config.toml
d_model = 448
d_expert = 48
lr_router = 0.00144
norm = "rmsnorm"
attn_scale = 0.125
init_std_o = 0.0
beta1 = 0.9
Below are experts of layer 4 (counted from 0) of a mixture-of-experts language model. Rows are named router (the router's row for the expert), gate (a neuron's input weights, with its number), up (a neuron's input weights, with its number), down (a neuron's output weights, with its number) and show model dimensions 112-223. Each number is 50 + 10 x the weight over its row's rms, rounded and kept within 0 to 99.
After each expert's rows: "comes before" lists some tokens at least twice as common just after its tokens as in all text; "raises" lists some tokens whose logits its average output raises strongly, later layers aside. This comes from a sample of Wikipedia text that the model never trained on. Tokens count by the router's weight.

# expert 83
router:65 54 34 42 55 51 48 46 36 46 45 53 76 38 54 52 49 48 70 39 25 51 44 35 46 58 62 70 62 48 41 65 56 49 56 50 51 34 52 51 62 59 47 57 79 41 56 62 54 49 50 42 52 60 79 57 49 40 29 54 51 39 42 44 39 52 61 57 45 28 32 69 44 48 73 46 50 45 57 60 40 65 38 51 37 69 43 50 39 63 67 38 63 75 47 52 37 66 50 60 47 54 53 47 48 50 41 49 38 55 42 62
gate0:42 60 56 29 45 54 37 55 65 67 37 38 71 67 49 46 32 36 40 58 54 48 36 46 48 47 64 55 54 41 52 59 33 50 51 56 56 52 35 66 49 54 49 52 44 44 60 50 45 41 24 57 27 44 52 63 57 47 38 44 62 61 70 57 33 32 52 58 60 49 44 60 36 37 52 61 50 24 26 49 47 61 33 50 53 54 45 51 53 61 48 51 61 66 54 57 54 55 59 61 50 68 57 44 50 78 53 41 31 32 29 50
up0:57 59 51 44 70 72 52 51 32 64 50 45 54 50 44 69 61 60 54 39 65 48 62 56 55 32 44 46 49 58 47 44 67 55 52 68 49 50 65 59 62 66 42 41 54 43 63 49 63 51 67 60 42 53 66 48 53 46 39 46 59 57 61 49 46 42 30 52 42 44 56 67 63 60 60 48 37 35 51 33 47 63 38 51 69 39 40 42 46 61 42 30 67 53 51 61 39 50 38 65 51 53 57 53 57 53 58 36 50 47 54 37
down0:43 48 46 58 62 47 54 50 33 62 53 56 34 39 51 30 63 56 63 51 45 48 48 57 63 56 41 71 47 52 59 70 43 54 44 54 49 59 63 44 47 60 41 51 45 57 51 76 52 60 69 43 51 64 49 65 39 44 50 48 61 42 46 57 45 59 45 61 57 51 38 36 53 49 38 57 42 52 47 55 45 66 34 63 60 57 30 51 50 45 55 47 44 56 56 49 43 43 66 59 55 42 57 44 50 61 55 48 47 56 25 61
comes before: ".", ",", " and", "s", " of", " in"
raises: "-", " and", "ist", "man", " (", "/"

# expert 4
router:71 58 47 37 47 53 37 65 28 30 38 57 54 45 46 54 46 53 66 64 42 45 48 42 56 55 67 59 76 47 37 48 58 46 47 64 60 47 43 44 60 51 52 66 46 36 49 52 55 39 27 35 47 59 58 53 46 40 43 38 50 42 55 46 37 52 58 60 41 35 51 50 46 68 51 44 33 42 62 33 47 58 47 58 33 50 49 44 36 52 48 46 53 58 43 38 45 72 48 47 55 34 49 44 53 50 50 54 31 46 48 51
gate0:44 67 37 54 40 43 31 40 46 51 46 67 53 41 48 54 31 56 72 55 54 42 43 55 38 45 49 43 48 33 60 52 64 64 41 79 52 71 55 37 56 50 54 36 52 52 54 51 42 44 42 45 51 69 48 57 47 59 44 36 36 71 44 53 54 30 49 41 61 43 54 50 63 65 56 47 54 60 47 39 49 40 47 61 51 38 54 30 47 43 53 63 53 42 59 49 72 47 49 48 48 41 66 62 38 65 58 49 68 51 32 63
up0:57 60 40 59 46 51 58 50 64 41 28 44 68 48 48 46 42 49 52 33 63 65 61 35 32 39 60 60 46 54 47 61 48 56 41 73 53 53 52 42 74 46 35 51 44 51 52 64 53 33 56 36 42 57 44 55 55 39 39 60 48 38 42 52 60 53 57 40 69 41 49 67 43 55 57 58 81 38 36 42 62 47 48 46 65 41 65 59 58 42 57 49 38 40 44 60 50 55 42 44 65 48 52 65 62 54 48 32 37 61 79 53
down0:59 33 54 48 52 40 51 70 50 15 42 44 49 48 59 55 38 56 55 48 47 55 44 51 60 49 59 45 71 61 46 48 46 48 36 56 45 47 52 54 59 56 59 39 32 51 54 36 49 18 59 71 59 46 48 40 35 53 35 51 46 52 48 55 52 64 13 65 29 60 55 47 68 36 40 57 36 49 40 56 53 48 47 56 55 43 38 49 58 66 57 44 48 41 48 44 42 38 54 51 57 44 57 35 50 66 51 62 38 65 45 53
comes before: " the", " a", " his", " their", " her", " its"
raises: " the", " their", " a", " its", " an", " The"

# expert 86
router:54 47 42 41 54 59 43 37 38 47 50 54 53 43 66 42 51 68 68 47 46 40 32 52 61 48 72 48 52 39 56 50 43 45 58 50 56 56 39 44 68 63 60 52 55 50 50 50 42 58 40 36 55 62 51 60 58 52 49 39 46 62 54 44 57 71 55 39 48 40 36 61 56 68 84 51 55 30 33 32 48 52 36 70 47 59 49 49 40 35 52 44 48 72 51 57 45 63 32 54 47 58 57 48 52 48 52 38 50 48 42 53
gate0:63 56 43 42 55 43 49 58 48 55 60 46 56 52 59 34 44 47 47 39 55 32 58 51 52 52 60 53 45 47 27 50 74 58 56 46 47 49 47 54 43 41 57 50 52 42 44 39 35 40 39 50 43 51 53 65 58 61 58 54 44 51 67 40 59 50 42 35 54 43 54 47 39 71 56 52 40 49 55 36 50 57 53 47 50 65 65 37 53 42 52 45 50 32 62 40 47 38 52 47 46 62 65 60 52 28 53 58 41 54 49 54
up0:40 55 49 61 54 32 64 39 76 55 61 44 55 54 61 69 53 56 49 60 50 56 51 57 39 49 49 44 47 37 41 52 51 34 36 60 70 66 44 57 28 44 56 46 48 45 48 43 37 55 48 59 33 38 52 58 60 72 54 31 59 34 68 62 81 59 36 47 40 42 49 57 40 45 51 54 35 46 48 56 37 52 49 33 45 56 35 53 65 36 47 56 62 49 38 55 50 34 61 40 48 53 49 51 50 63 56 53 50 73 39 57
down0:30 57 62 66 60 45 51 47 68 57 42 54 42 45 34 59 52 54 35 50 36 52 39 44 55 57 66 43 41 29 52 44 45 45 56 39 37 64 53 45 58 60 52 44 69 51 38 50 52 61 47 51 57 43 38 43 57 53 46 45 46 75 54 41 58 48 55 56 55 50 45 67 59 65 59 36 42 50 47 55 55 52 69 51 59 48 47 62 56 68 57 49 38 60 52 52 57 51 41 53 31 44 52 33 56 44 45 57 55 65 50 54
comes before: " |", ":", " votes", " medal", " metres", " ("
raises: "/", ")", " to"

# expert 57
router:55 46 49 44 67 48 52 68 40 58 56 64 64 37 83 56 50 49 54 41 36 49 48 61 43 76 54 48 43 67 46 53 50 49 48 54 41 46 50 55 59 56 50 67 43 43 51 65 36 56 50 44 53 51 57 54 58 40 54 35 54 46 24 39 47 49 55 52 46 48 41 49 38 50 71 40 50 46 63 45 46 58 43 70 36 54 60 66 50 67 70 47 56 46 34 34 34 61 40 50 42 28 37 33 63 53 52 55 43 45 59 55
gate1:38 40 53 32 46 26 50 44 73 56 52 62 62 49 37 62 49 42 65 43 55 54 60 37 39 74 54 58 45 63 56 65 41 57 43 49 35 50 65 56 43 47 45 54 54 39 51 55 51 59 58 62 44 53 48 66 52 45 37 46 48 48 58 59 39 73 57 63 51 40 61 38 36 38 56 66 51 40 65 65 72 46 31 52 50 38 49 35 51 58 57 46 38 65 40 58 60 45 45 61 56 52 41 49 74 50 39 53 44 53 52 47
up1:70 45 48 23 35 46 38 69 46 48 46 52 54 61 46 52 46 52 53 55 51 40 56 47 49 47 41 54 50 44 49 38 41 30 38 37 54 51 60 40 53 40 59 29 44 34 35 47 42 52 56 47 41 56 42 56 51 72 52 50 58 44 59 37 44 52 38 53 37 59 53 59 61 49 57 56 55 50 56 46 50 68 41 34 48 54 47 60 46 58 42 52 47 48 73 43 33 61 49 37 50 56 44 52 53 35 35 57 58 52 48 54
down1:37 50 50 64 65 63 33 49 34 47 44 55 47 55 34 44 40 55 69 60 45 56 48 54 61 52 61 48 47 54 57 65 71 42 63 58 61 55 41 48 49 22 42 51 48 42 56 39 51 51 53 49 53 43 42 68 54 41 44 40 47 70 34 47 58 40 80 60 55 50 51 46 51 57 53 75 46 44 38 50 42 48 47 70 57 47 35 42 53 62 65 57 49 66 50 50 59 32 42 54 42 65 46 34 54 43 46 44 57 49 54 37
comes before: " the", " he", " and", " it", " which", " she"
raises: "\n", " |", " he", " the", " there", " when"

# expert 22
router:62 42 46 40 58 59 24 56 41 26 45 47 65 41 50 47 45 48 63 52 53 44 60 50 54 69 63 46 80 54 39 49 57 41 47 65 52 43 41 44 53 47 57 69 49 42 51 60 45 45 47 41 50 55 51 49 54 49 41 44 46 39 47 46 34 45 56 48 41 37 51 46 28 53 57 41 42 46 58 29 43 50 48 59 26 54 46 40 41 48 54 36 56 64 34 39 48 54 52 49 42 39 40 60 53 56 47 47 38 48 53 59
gate1:62 55 45 55 53 61 42 46 55 38 52 35 51 60 43 44 49 43 46 35 42 49 42 36 39 45 41 69 44 40 55 40 29 69 56 54 58 53 43 36 63 54 65 65 56 56 50 45 52 63 58 56 49 48 62 51 67 58 49 40 45 54 67 47 47 40 35 46 45 61 43 67 53 49 62 60 55 38 50 56 40 39 62 55 48 42 53 46 60 33 28 75 43 56 45 56 51 36 32 25 60 61 48 49 41 53 59 50 49 40 50 39
up1:62 60 64 47 50 60 44 59 50 51 49 42 45 59 56 61 53 61 62 63 39 47 53 59 51 49 60 42 66 34 44 51 50 48 42 46 57 39 64 32 52 46 38 45 40 52 54 59 54 55 61 46 65 35 55 57 40 53 45 50 51 46 55 53 49 70 48 64 41 60 48 44 55 63 38 63 59 52 39 58 64 60 61 41 70 45 55 41 41 46 52 27 45 36 35 63 62 48 48 59 37 51 47 45 54 64 45 24 52 48 63 44
down1:44 55 65 48 53 42 48 57 40 52 57 62 57 54 59 40 55 44 50 71 44 50 43 40 60 41 41 54 36 29 66 50 49 54 44 57 48 64 50 49 52 39 44 46 44 56 53 49 33 55 49 38 42 33 48 69 43 39 62 70 29 52 54 39 54 47 66 58 57 46 51 40 41 40 53 48 44 52 43 51 61 48 51 59 57 68 46 40 56 60 52 60 63 41 56 39 49 51 50 55 57 47 43 43 57 48 41 49 29 55 47 47
comes before: " the", " a", " his", " her", " an", " their"
raises: " the", " his", " a"

# expert 48
router:62 38 54 50 39 71 36 66 30 45 51 48 57 43 52 45 60 53 62 42 37 56 55 50 44 74 61 47 64 57 39 57 50 52 51 56 57 35 42 56 46 53 49 59 54 39 54 60 41 40 38 30 46 50 57 55 64 34 32 52 65 36 39 32 51 48 63 34 47 56 58 57 43 66 63 40 39 40 56 52 42 49 41 53 32 57 50 52 50 60 56 53 38 60 41 46 37 53 55 58 47 40 59 54 53 53 31 53 58 38 32 65
gate0:52 56 54 50 52 54 55 47 37 58 44 59 52 56 33 53 42 42 60 51 68 55 33 70 41 60 53 48 51 54 53 37 65 44 41 50 47 55 54 68 52 56 59 57 37 47 50 39 42 39 40 42 40 42 47 59 67 51 58 54 51 45 40 44 49 42 47 43 57 62 40 60 54 43 63 52 62 57 56 40 44 56 46 52 46 67 42 52 39 21 57 29 46 45 50 38 46 51 48 46 41 70 46 54 45 41 51 34 39 60 55 41
up0:61 60 60 67 53 63 39 57 56 43 59 42 32 45 39 49 57 43 69 43 30 54 29 49 43 38 66 50 50 68 38 49 55 46 44 40 48 24 33 60 48 29 64 46 49 49 50 55 48 46 60 39 46 54 50 42 31 57 51 40 58 46 43 47 61 53 49 47 54 60 55 38 58 51 39 35 44 44 57 59 49 49 73 58 42 53 62 63 53 42 49 36 60 44 35 37 47 51 56 64 52 54 47 44 36 56 52 57 54 32 40 64
down0:50 60 55 51 46 48 55 35 42 68 44 53 47 46 39 46 49 30 55 40 42 41 65 42 44 64 59 38 51 58 43 37 40 38 39 56 63 59 49 51 34 40 46 38 63 43 56 48 57 50 60 53 40 75 53 59 60 61 49 45 58 48 49 39 57 46 53 33 61 37 67 55 39 40 41 66 65 44 35 42 49 54 56 47 52 52 67 49 43 51 54 58 21 63 53 48 50 48 62 25 53 47 55 69 47 33 57 41 57 49 59 53
comes before: ",", " |", " (", ";", "'", "e"
raises: "-", " (", ",", " -"

# expert 73
router:59 52 58 37 50 58 55 50 42 38 58 65 47 36 54 59 62 44 62 61 46 60 47 68 51 68 52 46 80 72 50 61 69 44 58 60 50 54 40 38 51 55 46 65 46 49 48 52 35 35 51 50 71 48 56 51 66 44 45 48 45 47 38 41 39 50 55 49 50 46 60 55 45 52 59 49 53 53 53 49 48 72 23 49 41 65 59 49 42 59 63 53 51 44 48 55 45 69 41 51 48 46 46 57 56 56 53 59 38 48 44 49
gate0:80 66 55 56 59 57 64 27 52 57 49 63 42 65 53 44 43 63 51 51 44 63 47 27 48 36 56 55 63 50 45 48 35 60 52 53 53 55 40 60 66 57 58 34 56 49 59 55 54 45 48 37 32 48 68 60 37 55 53 51 47 46 43 73 43 63 47 52 45 56 69 43 49 51 42 44 54 51 52 56 61 46 60 47 48 24 61 39 60 55 42 58 57 40 48 45 54 39 45 54 44 61 51 26 54 17 43 59 50 51 36 61
up0:72 62 51 56 41 68 48 52 49 39 65 51 37 35 49 33 54 58 56 66 44 49 53 49 55 48 49 47 44 54 49 47 61 61 48 52 56 47 55 53 35 52 56 43 35 35 56 47 61 52 63 43 64 57 64 55 48 42 45 63 53 71 43 56 42 69 39 47 74 43 64 61 50 41 56 60 46 73 47 61 50 35 59 51 57 67 52 46 42 69 55 55 64 57 66 62 45 47 52 54 52 56 67 41 60 29 51 49 48 55 43 43
down0:64 58 67 42 49 44 62 51 69 65 63 57 47 62 41 53 58 48 52 43 57 47 36 35 50 35 39 47 47 52 46 33 36 36 41 46 54 51 35 63 37 60 52 48 52 39 62 63 56 40 50 47 62 47 48 34 48 48 51 62 48 44 41 34 64 57 52 38 42 57 61 54 64 62 50 51 43 69 47 65 48 62 54 49 61 45 36 50 51 51 46 56 56 49 59 67 43 54 35 53 53 53 61 48 45 44 51 58 70 69 64 55
comes before: "\n", "The", "|", "==", "-", "In"
raises: "\n", "-", "The", "|", "==", "In"

# expert 72
router:59 47 44 47 52 51 32 61 30 51 53 53 69 35 56 59 57 46 83 67 22 37 37 65 48 69 65 53 71 48 50 55 49 51 50 52 36 42 41 57 56 57 55 61 67 51 63 50 39 47 36 43 57 72 76 38 40 33 38 36 51 53 37 53 48 52 58 49 63 49 56 73 32 51 78 39 44 41 54 43 40 60 54 56 32 53 40 37 53 62 52 34 48 71 37 38 42 68 49 50 55 52 49 50 48 58 68 58 56 46 50 47
gate0:67 49 53 48 50 49 29 50 36 53 52 46 38 46 43 55 50 32 49 41 56 41 53 62 61 31 51 52 59 34 61 38 56 53 45 43 50 67 47 57 53 60 53 51 42 64 64 50 54 68 66 41 55 52 52 47 37 51 66 31 51 57 32 42 54 52 62 45 46 57 51 43 51 56 40 46 53 34 53 59 68 33 57 54 62 48 53 45 42 26 29 50 41 34 38 54 45 45 54 46 49 45 51 55 64 55 62 53 56 39 34 58
up0:60 50 59 47 53 47 54 39 53 46 43 45 52 51 66 44 53 46 56 29 43 37 62 64 49 62 57 61 50 57 64 56 62 56 44 39 49 59 43 56 48 56 41 69 53 51 51 33 52 44 52 50 46 47 65 49 64 69 53 58 55 43 47 42 40 35 62 70 41 60 47 37 38 38 56 45 48 35 56 63 51 34 49 44 56 69 78 52 53 36 58 67 55 50 34 31 51 53 49 62 39 59 60 52 66 42 66 34 60 39 39 51
down0:49 58 28 52 56 42 51 60 35 44 49 60 32 42 37 59 54 46 50 36 50 37 37 37 46 34 61 66 65 24 58 52 51 58 57 50 39 44 53 50 65 51 43 51 43 45 50 63 58 34 44 52 53 49 39 63 42 35 45 36 48 61 46 29 63 54 51 67 69 46 48 43 58 53 48 48 51 63 56 68 42 58 30 50 43 60 40 34 49 57 45 32 59 30 48 35 39 70 47 41 61 58 55 41 41 53 48 58 59 48 35 63
comes before: " of", ".", ",", " was", " in", " to"
raises: ",", " for", ".", ";", " (", " as"

# expert 44
router:71 46 53 34 51 65 35 36 50 44 50 56 61 33 56 41 41 48 65 57 23 41 52 39 68 72 61 64 67 57 47 66 61 56 52 56 46 38 38 60 57 54 60 53 52 36 63 56 44 44 37 41 59 47 74 45 54 38 20 39 65 50 43 47 37 54 55 49 44 38 47 55 28 52 89 44 41 46 57 52 38 56 37 52 16 65 57 44 41 45 47 56 61 75 32 49 36 56 44 40 45 44 49 47 52 53 46 64 37 60 34 66
gate1:41 48 66 44 45 58 53 61 56 52 38 47 38 63 47 36 53 42 45 52 46 59 46 55 48 63 35 56 41 64 61 47 36 56 27 62 36 38 57 63 36 38 53 46 33 37 47 43 54 41 42 46 51 22 43 60 26 46 58 54 59 53 58 39 45 55 47 56 35 59 63 33 44 48 56 47 47 54 49 39 56 29 56 35 61 36 63 50 50 74 51 41 56 38 43 38 50 67 64 50 57 60 47 57 68 34 49 45 50 72 53 60
up1:53 34 52 47 48 68 40 58 60 53 46 74 53 51 55 39 58 66 30 60 61 40 44 36 64 48 33 58 61 41 21 46 54 43 72 26 62 43 44 57 69 48 52 34 39 45 53 45 52 54 48 55 61 58 45 54 56 54 45 33 64 49 54 55 59 64 67 33 37 42 60 46 44 61 54 54 50 39 40 53 46 66 36 58 34 53 44 48 41 56 48 36 66 51 42 50 54 51 49 48 52 50 47 53 60 53 38 70 58 58 54 73
down1:37 53 65 42 50 38 65 36 42 50 44 47 53 51 53 47 64 60 64 53 41 42 59 63 42 72 49 63 51 58 63 50 66 36 49 52 42 77 49 56 48 56 47 50 91 46 33 55 68 40 32 37 45 41 55 54 55 55 32 64 55 54 34 33 55 48 54 53 61 55 45 56 56 41 54 38 53 58 49 46 48 41 58 66 45 64 62 47 55 43 55 52 45 70 53 62 36 33 50 40 50 34 46 42 28 42 49 51 43 51 52 67
comes before: " by", " to", " in", " of", "ing", " for"
raises: " by", " for", ";", ":"

# expert 59
router:69 45 38 38 48 59 30 57 33 37 48 55 47 49 55 45 50 58 66 71 49 42 35 50 49 57 50 55 64 55 37 63 65 49 50 46 53 47 34 41 51 34 48 70 48 42 46 57 49 43 45 23 58 55 48 52 47 33 44 50 51 42 46 47 33 53 52 45 49 46 55 51 47 52 57 51 36 45 57 33 46 55 42 52 34 49 39 47 44 72 52 36 69 57 53 45 40 63 50 55 45 36 54 52 44 57 45 52 50 46 41 56
gate1:50 57 50 59 30 41 56 53 57 27 51 38 52 76 56 62 42 45 45 40 42 55 50 52 59 45 49 44 56 49 56 43 60 52 51 42 54 61 57 34 59 60 54 48 59 53 58 30 54 52 52 44 57 36 45 37 50 52 48 52 44 36 54 56 66 46 21 57 53 44 25 56 40 60 43 47 49 56 48 27 58 56 57 52 43 47 45 46 44 47 35 66 40 36 56 36 59 54 54 39 50 34 44 45 64 35 63 65 49 60 58 56
up1:61 49 56 32 53 43 36 60 56 49 54 59 60 66 41 45 53 61 39 39 45 68 38 36 44 37 49 55 56 44 78 63 46 49 42 53 54 63 56 48 49 64 58 32 54 54 58 38 58 48 52 54 61 47 46 50 42 58 50 67 27 47 45 42 52 45 30 55 47 47 33 41 51 37 64 57 45 63 49 40 34 65 55 52 58 70 50 57 60 53 51 66 48 53 54 56 36 56 52 41 57 49 45 55 54 41 48 52 42 68 45 52
down1:52 52 42 53 55 52 41 54 63 54 57 37 33 64 35 51 51 59 55 58 54 51 43 56 30 44 34 51 26 38 47 59 60 46 49 41 48 61 32 41 54 41 43 51 41 58 47 40 43 62 65 58 45 42 33 57 43 57 68 52 47 46 50 61 49 44 49 50 45 36 54 49 56 35 44 74 50 43 42 44 62 55 66 35 33 34 49 54 49 49 54 41 57 38 72 55 45 48 55 41 46 45 46 80 23 40 40 47 64 58 42 55
comes before: " the", " a", " well", " an", " his", " part"
raises: " the", " a", " ", " \"", " an", " well"

# expert 15
router:63 53 49 49 52 46 45 68 48 56 56 64 60 47 51 68 58 56 48 53 36 48 49 57 48 69 66 58 61 66 33 63 63 37 48 50 64 50 42 36 46 63 50 57 73 49 50 48 55 35 37 35 76 53 55 59 61 28 32 36 59 26 38 41 50 53 57 55 43 60 67 62 49 67 60 53 59 60 39 58 48 51 33 59 39 69 50 45 56 54 60 40 48 61 45 54 46 54 36 66 30 51 48 40 60 40 52 33 30 33 50 71
gate1:72 44 36 65 54 64 48 51 52 39 41 43 55 49 58 58 50 63 45 51 46 71 60 43 33 37 46 39 81 46 24 42 38 58 50 51 55 48 41 40 60 55 54 39 57 59 65 35 53 39 50 59 51 35 26 53 56 49 53 42 57 50 59 66 34 45 29 47 46 35 60 56 46 54 45 42 49 68 46 70 48 49 53 57 50 40 60 15 68 56 23 53 68 32 36 51 58 52 52 50 47 50 42 35 47 55 53 40 64 53 45 48
up1:38 61 76 58 42 67 42 62 56 48 61 51 59 67 47 47 54 59 29 52 40 51 67 54 65 62 57 54 44 61 59 42 53 72 60 49 44 59 44 60 62 57 52 38 60 43 32 70 35 45 45 52 59 48 58 45 49 47 50 69 31 32 42 37 60 40 53 55 52 47 34 54 48 43 53 48 55 29 44 49 28 44 46 39 54 49 40 55 41 54 66 62 36 44 58 44 36 48 43 48 58 50 54 45 51 52 55 49 44 52 47 42
down1:57 61 31 57 56 33 50 47 84 46 57 73 55 53 47 48 59 53 41 49 48 44 35 45 48 39 39 42 45 40 29 43 51 36 59 55 36 23 51 45 57 54 45 48 48 52 51 67 49 60 57 40 73 34 43 43 40 26 62 52 43 26 68 44 45 57 57 43 61 48 44 43 59 59 49 54 51 36 65 35 55 41 63 53 70 40 47 58 52 56 51 46 64 30 48 51 53 50 49 65 56 58 27 58 52 47 37 43 40 54 55 60
comes before: "s", "t", "Brien", " death", "ve", " Theatre"
raises: "s", "-", "d", "ll", "l", " ("

# expert 0
router:63 68 61 46 48 62 36 51 35 46 41 38 47 48 53 51 40 54 53 62 44 38 47 50 53 87 66 53 62 66 28 55 42 56 43 58 63 37 45 48 55 41 63 64 51 33 45 48 39 47 44 39 47 68 61 46 47 47 34 43 58 42 45 48 46 52 48 48 48 42 55 53 40 70 67 44 46 49 58 39 46 49 31 51 35 51 43 39 39 58 46 48 62 63 22 31 45 58 50 58 39 43 38 51 51 45 34 58 46 55 48 56
gate2:60 49 59 59 46 39 63 53 46 48 57 38 33 46 53 59 40 48 58 70 36 39 38 55 51 40 44 53 52 49 50 41 47 50 33 56 52 46 52 46 40 51 55 38 52 72 45 47 45 60 58 66 52 60 43 54 50 52 61 44 47 55 37 59 41 63 43 74 61 45 75 45 71 43 45 53 48 52 62 54 52 44 63 53 53 61 40 32 49 51 54 57 64 29 54 54 48 35 57 55 46 64 50 47 33 63 55 54 61 51 52 47
up2:47 62 44 47 72 58 57 41 33 46 50 55 46 42 35 61 52 64 49 40 42 42 51 26 55 48 61 44 50 47 48 62 48 56 46 44 55 36 53 34 50 69 48 51 59 17 43 60 50 56 48 38 37 58 59 54 58 50 33 35 59 65 49 36 17 50 33 45 60 63 53 44 51 46 53 63 49 41 44 43 50 51 33 48 45 44 50 51 40 59 42 38 51 33 45 56 60 62 48 40 61 57 44 50 63 55 44 47 38 46 35 29
down2:47 52 55 52 61 44 59 44 46 46 51 50 36 39 44 58 48 47 53 59 46 46 51 45 44 55 48 50 35 44 46 37 44 39 57 61 56 46 42 57 30 64 35 55 62 82 54 63 43 56 40 45 52 51 61 36 41 62 61 30 47 30 26 48 56 52 54 51 38 54 44 57 63 54 45 48 49 63 49 61 64 59 70 35 55 51 62 47 55 51 41 37 57 46 40 56 53 40 52 42 41 52 52 37 42 40 44 46 63 42 47 42
comes before: " the", " to", " a", " that", " in", " his"
raises: " various", " different", " numerous", " the", " them", " many"

# expert 69
router:53 45 48 60 57 53 46 57 42 50 49 53 62 23 71 59 62 58 51 55 24 51 47 60 65 66 53 45 47 48 54 64 51 37 57 69 50 40 36 47 49 45 42 56 51 47 52 61 45 48 48 50 54 50 60 58 46 46 48 42 48 33 42 43 42 52 57 46 47 32 43 63 46 64 60 12 34 48 46 30 39 55 38 61 34 57 53 36 39 66 60 36 61 40 38 43 51 50 45 48 30 52 42 47 50 63 51 56 57 52 46 52
gate0:61 37 45 19 58 62 62 68 50 59 45 43 45 47 23 42 54 47 36 66 70 47 50 35 54 44 48 52 42 39 47 41 38 63 40 46 41 48 51 43 26 50 57 59 52 74 53 45 53 44 62 69 32 49 48 59 34 47 45 57 41 41 51 56 65 48 55 51 47 69 59 42 37 44 34 52 43 46 43 71 33 39 63 39 71 50 35 64 35 37 52 64 52 49 62 52 50 46 54 28 56 55 56 48 50 48 53 56 39 61 32 41
up0:67 65 48 38 54 49 47 62 56 51 59 63 52 31 53 48 59 49 55 36 39 53 27 47 38 54 45 46 54 42 47 50 41 38 50 45 37 52 56 46 31 49 42 48 52 37 47 57 45 48 53 37 63 41 57 54 44 55 49 34 47 58 48 30 55 49 46 33 55 41 64 38 55 42 40 38 34 52 48 66 45 57 58 38 39 57 47 42 51 52 33 54 44 65 32 47 66 47 55 47 37 51 63 53 38 59 57 44 44 51 27 42
down0:51 50 47 55 63 35 45 37 40 41 55 33 39 47 53 59 42 50 52 64 39 50 39 31 61 56 40 48 43 46 56 50 65 73 67 46 48 57 67 59 45 50 42 53 45 62 63 42 42 54 39 65 46 48 44 36 46 53 57 66 53 63 51 56 46 60 55 61 42 57 41 58 27 44 47 57 47 52 33 47 43 54 51 62 39 50 53 34 43 26 47 53 52 53 58 43 59 36 44 54 32 42 62 65 36 45 45 54 44 49 68 50
comes before: " and", " which", " but", " who", " including", " with"
raises: " the", " but", " and", " ", " a", " as"

# expert 29
router:64 52 42 42 49 55 42 48 29 44 52 53 65 34 61 55 54 55 74 50 17 51 47 65 45 56 73 54 74 58 47 46 55 46 48 53 49 45 37 45 49 62 48 53 72 47 53 43 54 53 44 35 58 66 71 53 46 48 20 45 47 57 37 50 54 50 55 45 55 54 59 66 40 57 75 52 51 56 48 57 41 45 48 56 32 47 57 38 53 64 53 36 54 64 42 59 51 66 47 55 48 44 53 30 50 46 56 54 45 49 40 41
gate42:52 49 52 40 46 50 52 51 66 47 45 55 47 42 46 52 45 55 61 71 62 49 53 48 48 55 67 55 43 35 45 48 50 47 44 57 53 50 56 41 63 39 26 42 34 57 73 70 56 46 42 49 65 51 37 34 51 54 68 30 52 45 42 66 62 52 38 60 66 47 65 44 51 61 68 50 57 49 37 39 74 54 57 47 73 32 47 65 42 48 52 54 45 52 41 39 76 56 50 58 45 48 55 47 53 44 56 36 44 49 45 62
up42:63 59 59 32 68 62 50 50 45 41 38 46 57 46 45 47 51 47 64 49 60 36 61 37 40 58 45 57 39 53 45 56 41 61 54 46 29 68 48 47 39 57 57 41 43 60 58 46 49 46 39 51 61 52 47 59 62 45 28 50 55 50 41 44 56 69 44 46 52 51 49 41 30 38 58 44 57 62 36 50 54 60 45 65 53 51 58 58 38 50 58 33 54 68 62 62 41 43 45 52 46 54 67 66 65 45 61 57 53 55 45 73
down42:56 51 47 48 47 55 57 50 37 59 46 56 32 20 46 54 29 68 45 44 63 56 50 33 49 34 64 54 29 38 47 41 49 44 42 52 43 45 36 48 34 52 49 46 40 60 44 61 53 54 58 38 47 51 61 61 43 64 48 53 56 62 66 71 68 48 64 57 66 32 54 52 48 57 34 45 57 57 62 45 50 70 49 48 47 43 47 78 60 59 56 58 34 36 41 67 53 55 76 54 53 53 44 38 39 37 70 49 38 50 57 49
comes before: " of", ".", " in", ",", " for", " and"
raises: " and", ",", " (", ".", " as", " with"